Experts of a small language model: 4343 steps.
Below are experts of layer 2 (counted from 0) of a mixture-of-experts language model. Rows are named router (the router's row for the expert) and show model dimensions 64-127. Each number is 500 + 25 x the weight over its row's rms, rounded and kept within 0 to 999. Numbers have three digits each.
After each expert's rows: "mostly gets" lists some tokens that are sent to it at least half of the time. This comes from a sample of Wikipedia text that the model never trained on.

# expert 7
router:495515518485466497504496477521511493504542505511483455469447480474510496517491497528484540487506501494472521520510484493466498507478506506496529507497500513385564496480494499492475456505516502
mostly gets: " of", " in", " by", " with", " on", " for"

# expert 8
router:525503497525494523494508511477516465466491492519519485519532506495473499503526465564507501498526468509478485564496499562470489495548473518511490488450493505504474522506476470510499496508487517
mostly gets: " MPC", " Bell", "^{", " Los", " Nominated", " Fox"

# expert 6
router:478517505488496489559533461505483523531516496502511482450526504462490492511469496511477505499462496499480498498543490491528525483538500453467511527458485510481476490516502457525509491511472469
mostly gets: " make", " wrote", " making", " received", " had", " worked"

# expert 5
router:518540468523496533507509499470490503509496464533534489466529510549530520513467539498500482448482500533499490488487525507507499509509491463495461509499487473513498549498498478476501519495511510
mostly gets: "===", "==", " ==", " ===", "====", " JPL"

# expert 10
router:487511488511541538475527546535502512509474534418494468509534509517477546516518506485473492541466462453449488481478500478522478479523527508448512508507480468516512467549466527489533488529489481
mostly gets: " which", " who", " where", " there", " century", " There"

# expert 15
router:514511447519515472481531501501502477512506489484477458498480469494494508497495519472543504520449491510492423498513495530507528481497470499481480461510528493485504470560531477534505496518494519
mostly gets: "\".", ").", ".\"", " but", " However", ",\""

# expert 11
router:495466527456496503524488490501547528522490515545528497486559474465502466525515512491516488519521555482552534503500485476512504472506515506509501501503537530547468432489483527471517536466520486
mostly gets: " known", " able", " appeared", " Actor", " director", " well"

# expert 4
router:495490445491451518500521459474504495505510486488479477521479511521480532490501471518527560488524510499555507498494490507464504507490480469474493479524506454456470534468523504506487511557516460
mostly gets: " as", " and", " &", " was", "),", " became"

# expert 1
router:483494501503516467492538524470473511454493505479517524518466494468505524501477515485508482460513459514446497511499479484527467482522469498492488489478442466478525507495457476513521444508478481
mostly gets: "ology", " Animalia", " life", " LINEAR", " Apps", " alone"

# expert 9
router:469468475538508506508509522509515478504472509472520478507496489497507510485529458498471466512522476551501512511516509485504518506523491452516480461473470504477518490500458468529498488511489439
mostly gets: " title", " Award", " ch", " medal", " St", " car"

# expert 3
router:507507514484498485522479477500502487517517535496504478491462493515511546501489478512478488471488513564478543517477506512487535561510552509501502501469469479530493568455509491526522499482448552
mostly gets: " his", " its", " their", " the", " new", "The"

# expert 13
router:448501504516536506515530523518487500488484449488505514480516555473446462487456438496463495511498440489505496498511500487461492499514502539510523468497481528531502487512516510511498512503554450
mostly gets: "ion", " Species", "ities", "ance", "ation", "ment"

# expert 2
router:477512490509515498489480513527483499488469479535471494482534509499509480432472490536479469519504454545497515552501494473491501519506439507513479525514524518494504510511485525509526478494526483
mostly gets: "|---|---|---|", " Ale", " Sar", "Ch", " Kas", " Am"

# expert 12
router:509436555496512485503465521482526483455523538485468499520491490500507488486551527492489478506536517516522505467488508517512491484511467501561479536467534488521500533521518510522487507482469538
mostly gets: "See", "rd", "nd", " Died", "Mar", "th"

# expert 0
router:479509516527534501470521504521525491519496457532526520514488469512480463517547494487489522506442498478526492481511510525445501517481509512500514502456450460587530490528485545458510507521525468
mostly gets: " they", " would", " They", " she", "He", " It"

# expert 14
router:554476505532535523504452533423446516473475500481485468501523519492492468486546484529486523534520517523478505501449478549538505519482484459547518499504479528499531505488507480496513489510542517
mostly gets: " David", " Ben", "″", "}", " Michael", " mi"